From a checkpoint of a small mixture-of-experts model trained on Wikipedia: vocabulary 2048, 448 SwiGLU neurons an expert.
Below are experts of layer 3 (counted from 0) of a mixture-of-experts language model. Rows are named router (the router's row for the expert), down (a neuron's output weights, with its number) and show model dimensions 0-31. Each number is 500 + 25 x the weight over its row's rms, rounded and kept within 0 to 999. Numbers have three digits each.
After each expert's rows: a language model's description of what the expert responds to. This comes from a sample of Wikipedia text that the model never trained on.

# expert 11
router:479491463529460485533498465455462492487465498493520542462504459485498506491442494566564494484530
down0:538494533529506509523473466479504450559487486474492474487523493474506472475478488540533518466514
down1:495496503468521501521505509514544543502476489511561459504495500487493472477516493503458453478485
down2:503476514434521497487514506526505462481525523513487489489512447560491515515499532489490590503498
down3:518552536526498511504481492512502496506500509493507507459475485520484524492509524519476499448472
down4:485536431506487508522477537515471472488505500498513490498497475488492501443527517538488517509513
down5:558495480501540493493503466503528508509495495513536508477495512481480494501491494528518529531539
down6:520482474512517494502521494510518464486481533452522493517498491488513504492464496520511497515529
down7:492490492486488466491472505495467541486529521519514449486510556548524512474534551486495511521500
down8:521491483494530506531504481464503514456514481495504517457510481503565483514529478519485505461541
down9:456521478479497512502486516490454508519466541478534524472488502488460518506496550481451532480482
down10:498506486479510466511482528525472515515529545539504509480515517516500471489476483572498496464490
down11:513510511476499573444527498480489462496480509527505488543507522475507509513547486466499484504488
down12:510522513494532546476480522522498498485533555501550535500470487496523542486519531500514464458487
down13:531509450531515471470514492548509462502518534548494484492519508512504489498508483478487515539460
down14:450516517493523500509530525517527556514491521557495533518498482499515540481491483473505517516513
down15:531525498510496504507477475478507482513502479521499529496474500512515493503513488491537495494515
down16:505523471539492503492500502493469483528494524508496451524510506497447489448502498462508462511485
down17:475500506507512507535518509495531500509486489481518539534454516505515536514564514457527466478521
down18:465481510497472510491528458473510467504509522480524507468517496487474533513546457495516502486508
down19:494494518489482492520483510508505524528511486493505492482480532484483474505512487519491512515493
What it handles: Common nouns after the. Content nouns and word starts after the, of or a period, such as information, war, father, tradition, and In starting sentences.

# expert 4
router:480489484531442484490519459469463488508468574476507505488484476525502529482461534513522504477473
down0:552535559508524540488547514500574489457473468533522487502486515492491493466489478488468495483520
down1:486532493480503508519505468477507481407494543506469503507481523478540555563467472446495514493529
down2:508505473509482566504554488482530478521505524499476470529455482551515518509506500518522476487486
down3:500490453489518475512523462505472503456465484505517472518519526515544525481471452515503503492512
down4:462458495477490503519532485509497535526516553476475496558504484477481509511506471480497509536496
down5:539503505536496517469468478505509515557491464509505520488533482568487523527460471500487530470491
down6:496511464547482491462515520492465528513521528489493521479445486427454491484523469469542479495499
down7:526498503517514511480475531486546476503497482510539523467463560524491528468507528512499500518507
down8:474520513553497508475465535499506479521508526464509538499451478568496533480527487521526495473475
down9:482479537520528500523520527495472497568488517519486527488534508514508471471492497553518530465521
down10:518501472475517568528486483472501438484495493519509448555465490449533549537476475535482488554489
down11:538524486503487491520536506511487483470512547505493542521496471479526467505516497491491524505501
down12:472510565479498523536482523546510490501441474520568515502483491537495496470491540475460521484507
down13:561526505541529486540522502512466472451510544510544520484511460484474505492482468511492465494530
down14:508489556503505472488497503491498514488488528494487507473499546490479490504508534535473503532543
down15:471484455482519485483500513528533539510531492479484495462530498525454491519515518528505487484465
down16:456534487485507510494458542483518506447481456475468510531487461553508483425475451487500502484484
down17:519464464509482502531535478473477524456489455520512513498515525477510513553532502538473502485475
down18:519520513508520504503510508469519511500509517524519506493504529533502467501489488502464490474490
down19:486522540509505515509536474513538524482505503505502532482526498475489513510535468459455497495473
What it handles: Dates and years. Year digits and months in birth dates and timelines, e.g. 19|84 after Born: 9 January, 5 June, March 30, 2010.

# expert 2
router:445496453529470486498510468459455495498463523507510555471495465501498501491460497526543473448496
down0:483518497498540458499535472492513491499489513496490541479581447490490510533461494540487504520484
down1:485506499493514489514477499503527537490482495476508490500487492482525544481507518528543482524486
down2:478481479514509520489501485505525485500532536523505507483485484526491513505495528516472437512467
down3:492555526475505540511451475520472479489475485518428436521527534541513484487491483464454498511501
down4:494491503479504507514470557509461555537469468470531534496454513504517515475510479495506506501520
down5:495458476531494477486508477477484484494479518478537532472477489487525518514475452536527473467493
down6:501513479460497485506543484501535512500518441551525506499506508496444486466480497487517491550500
down7:563479540481455455509501492480472508526516450482511476548513503487490520487549528508495498490515
down8:513467536499543496491525502518519545504550478474535491497501507507451494462535533507489519517524
down9:536508529496499491507509509501482490562510506516467463527480492548509463498500532491482502562459
down10:483550487523493467501495477479498505513543437501462451490528521505494529451495534482468494450506
down11:493486468524476510510505504453534498490448547489520541483470436512552506520470485511501508507536
down12:487544467470481514494474489463506516504529516516486522543501490504506519514501516491485491468508
down13:476493486521510510454452487466514501544482451493472498527514516527543523550478529452492494471475
down14:479492491503501504444512490486521484528499494526523510538459487480493530546468485519455481504494
down15:505512501489492481481500471482478484557487518477470496495491502495475532531503480522505520504512
down16:497484526518504461469519516542534498499503544480510502489463493512498496477482528455515497487495
down17:509512475527502508517447501495493517462479496489489512532451527517558543523467505492435508492524
down18:475513491508503489518476481491482496519491468499500535506488450488526473520483509536486507504494
down19:497462495499477525466507480488484513510492531538484513471501480500473498459469495548531530508502
What it handles: Plural s and fragments. Plural -s endings and mid-word fragments across prose, such as elections, women, his-panicized, and sentence-final periods before section breaks.

# expert 7
router:447492451534474483496518467460451501500462526508507556474487467498495498501464502520534469453480
down0:514501459502503477515537458535494501456526492481521488487489527491544489513537481506498515492473
down1:487495533508507519524494503514517518506504494527494489512498444518486520452516497504510490481512
down2:531509505557479503505464484479447489532543546502517535530481491535513500462536477492549464496515
down3:500480507495481490529472462514500501518488498496509492505471509538512540503427540481561503500565
down4:488502468525529522487467500518471508518510473499525488481485497511502524550527446489472516532486
down5:477507481490469494447526462501448513510450535515571543513500513479522498530535499473484483506534
down6:485491518512507459489502490466502545518469485480518514480539516530535497499483516548508503508472
down7:546466496526503481580483482501489512494552475505493468477472509513497524475499473491495509501518
down8:511489480528482527471471534498513499501479483504503462515502534471523513476524485459490496479483
down9:495504453481488454534521455494477523492540508486491523496506511480490491521468524491523501466479
down10:457501515503495505477513534542521523569528566514522528497492506488476485544492471549518484505508
down11:490488479491490493503487478502494505511508509469501505505508505486550523484493539486480487474516
down12:471498487497495440488511497516503483488475493484475489465456489538515526541500500486486487490511
down13:480511499539486496486505468490506466508458450512489510523503467546510499510521511481496453504491
down14:489495508508489479492465501498524494477509507485539429499480476539480507502503480488472486513542
down15:503527519512498488495486520519508492471501507468460525522490481516479486484538487547441480502525
down16:488509492515514489492531503470451494514503507477517497542514526488531467467485491525501505493496
down17:550522505483453534505528523530498484535493516463540514485501518478514470493488543490496500515474
down18:502473490500468515547470494516455492508498481493533480477503527507489510497495518492473488513503
down19:490494504545466463487555509446487475476504488493513542463473500485540508521520432541530511516515
What it handles: Miscellaneous word pieces. Mixed pieces in sports and media text: international, election, team numbers, scores like 3–2, and endings like -er in Player.

# expert 6
router:468532450503469483483519446478463499471468517501480538541470485515484509512492505510500464464492
down0:521481503517484501477489496491477508490514458464518430506484488477538446507494543505498501461493
down1:453491531486489485520462492538524488488479513530515509486475506496561487521521525498521517473492
down2:511495521491481452516482468489542536521522496519498450501500520530519489431502534471505505531490
down3:494480486498488595462519519508488498482496494496499505527496484501488503475497466496471502468455
down4:472491474508514479500524539450439494543479464518509507495555492488500507474522468520513514519523
down5:500515479501489519484521484451458466492485483478531543445547476521528522477460537505452553478523
down6:506489492500482476489536498501507508521511442519465513495528499523493501502477520509446520489464
down7:501526485534485547484474473487524489494480501504518502537480511519504537480473513552462514462520
down8:511489488488500506535491524488494440516521558497495523523479486472497525498514474525517479483512
down9:510461508508515496484481466489504516509541508492500462520466529481437443477493519496473496483497
down10:484491505502521503489524492494504500473447502511497503492479511437485474509504508521478499507498
down11:476484489484514512472450509494459519520511489518487493498493529533481497510495501501456512491468
down12:475513500446473534514507536446516500493502471452509488479510506445503492493480519506468491542518
down13:522478536476524498477549507518498475504535521503488525475490527509482530522552475506488522496497
down14:487519509493534496501512535498488521440506521528481465535515525492522443492511423491479512510500
down15:464477467477559465513501528463494501505506521536513494492498526498513464442489520441523463470486
down16:492483514502508535491503496501536530505500507478476488495490558505488478504459532475532548502489
down17:443502517479579535467497525513473505508519539505499515511469523506507514517480482478463515479507
down18:510514550508472501517524465525495475500521502511520519516489499513491543506472488505453538533516
down19:502492531494487492464467517511527501466526500511518507493547422542508494467516575499537493487533
What it handles: Sports race words. Sports-event words like race, defeating, doubles in championship articles, plus pieces of Slavic and Baltic athlete names in tables.

# expert 9
router:457470471525502478494524499465496527483492505516515528473498498491518496532493518508567470441471
down0:522455490515471494488481508502463504473485516488470480491521490524511495468479494477508468490503
down1:482530490487464498501492493532507482490485507554482469496526502447505489467496462517519527534466
down2:537469479516510506499505498486534480510520522458502512440486482510502536498482467503481496498535
down3:509518502477470506472488498507496503497529450508501506528470538501513517508514529484499475567533
down4:508464478514481501474532487514485512484514445496485518491497528496490486489526516484517467466485
down5:516509493482516502481507466522522516509551505479488510467483511485513507494523552529469552536528
down6:457497495470489477531454508469501513503509503496510481522498527488517489504504508535477510451474
down7:498530496478520454516534500542524489476512519526490510479536519486525472492523518481491517524551
down8:535521531467533493517514504506510503475493485500498495497537564519495515483551504518526511491532
down9:517479464489505503462502501520518498504464514513501478460481498516494489532500503491474523514509
down10:531487460500522536509542486470452492514472457488437522495521505490481483530494496559500546466524
down11:524493493491517542515484542553488493506460471476514519484446472505529475511489526472499478512491
down12:530525457489481458495492522505533496532522545482498525442498517503510565529518539505491496522519
down13:529561495517468539437548514521492522512517530499521503481522533526484507492463547491465531511475
down14:520443479510475482511520467502504539511496497490511547525515481512467490485463534503531483467512
down15:506482490444479548495505540525503504515487490537463482491483475502497495510484518489459542479523
down16:502558508508500478521538540487449477513485444504501522473480514498503451485544484471484460524475
down17:463511506503528528478521510514446509497521533512507529505553498478515508453503551507531518463484
down18:498469551446512521467541518489487493497493521497509468493511507499512474501487529489470529521495
down19:553513478533459541498519542518456490500496518481518538538483424510490499561508499506517499523501
What it handles: Music release terms. Album and song vocabulary like debut, single, version, Best in music articles, plus word pieces after quotes or a.

# expert 0
router:474562455527507493492500505489464494517488482501510522500486496472514517523506514473506496436490
down0:508469505482456514516532502511507477500510501479519537485512495530548514566511489514473543556510
down1:505482509473483521527520470492449450457517505536493517507524462455447504489508522441496495499498
down2:487479503507512513500474471487508500544491545485469497470515534518468509481458461523516518514477
down3:474514554510467533488527525482524499506534492485469469480488500511465507535491565458485469467511
down4:533468447532487518494548555483492560491492516533520519491509544518496515501527509462490509494522
down5:515483473515515498526491496492474488519486492525491560492485501453481511516484491509488485501503
down6:550514455474490493460521473482488528532522506526465447513533503491539513545468478488439505498457
down7:483489490514505485470529486525463491511471541465520483449526537464508481493489518493503467503542
down8:488500487487564507500463459519528461481472490467510485476484506503518486513520509481548528520486
down9:515512538515484483502510499521497517479482511474506488504460551468460481516465530537513507534548
down10:469453484537480531448510509514514534541507550485545479491482525496505500503508494507512462496473
down11:493535463504522520496484508500530489500555527532476523524497454529500543522486499470518503498489
down12:476512534564488475516519499526445463501479505475487497529455488511538505482504472485539526506486
down13:496499491518525472539477505499503487491486486471481516473478528542478466471508544475566491440506
down14:492501493550534495507502504468535495530497481470516513452510533512483495511485500482488476481540
down15:507420535524504508478472503538504517531474460531492465497480520507492478491471511481445477521562
down16:511502478484454517452484532505525486492490493532487488495471496518463463485519519509471534513484
down17:502507488549542507530520550478476537485493521481495530478521526503477527486485526481470551564495
down18:485501533468482525461495451518537526456508506458459518487487494515506451490484536530478555516484
down19:557526471481496463526496531537493529514542500497507506496507489473490500527507535449499483456466
What it handles: Election table cells. Cells in election-result and list tables, such as hold, vote shares and percentages, plus name pieces in tables, e.g. Labor hold, 100.

# expert 5
router:436492443519481501507503465460460500492463517516501567455510454482505499490479493528545484446513
down0:518532505505487460476531514459493459506491502530496475496446549523497505483531508480519513531456
down1:471485475506503466450533471485499476501520501533506506510488510500503521465445466528497493488494
down2:486466516497474521535487528518490514523506456522531434479557497492509500499448494517509409470501
down3:469475497550471473488444488521530529578553479557452455488496481488523517488467560510520476505485
down4:554441533489472478511508482525548516460511513466542505535524494490504501528500489516512476513513
down5:468548469489515488500521492480473513466493488474462514512560492500524472527512517491521496508491
down6:526498524487489480459501528539539497443507561532495465461489516490485507506479496463531536496479
down7:495437468506482469558470531541465511489482496541490503488512462523504473515501523525498478489513
down8:527503540534502492514523435488482492494495464534462487505463494492450522508481524507517540530518
down9:509487540509520446491494506494522501484500483507518486506494539480523462490539471478526554544442
down10:494500505497527510544563469540501470443486474509518487517533530479479490494451491510481515481484
down11:485514477482532529555539498525503501492477493489475557486453509497516507495467450495493488496483
down12:485506456516487500517504479482500477491493503501493503467473442532497510530489487517511502452496
down13:487490482516561463474478545529524485485478515456456499531538517503481468525504531444483506470500
down14:502481496511517523523506521493465480554487532458547528493492554479496529510519521458535521526504
down15:511511510503502505516500482497519533594473502455509483497459510488499500522513557486473522466497
down16:529522546471527509456467497476524507514487532496455503542496474509519530511506512510477534472467
down17:468541498498491494466532509473501495521494506518497525502518499524579502494535499514499476461510
down18:501488477560513478532494548526502476464540550555494512539514501439478503527460491485541549475487
down19:517469488489507536483528502477494529524471478441505502531519554459496519457512503500513526561433
What it handles: Past auxiliary verbs. Auxiliaries was, were, had and been after a subject, e.g. The genus was erected, plus and and closing parentheses.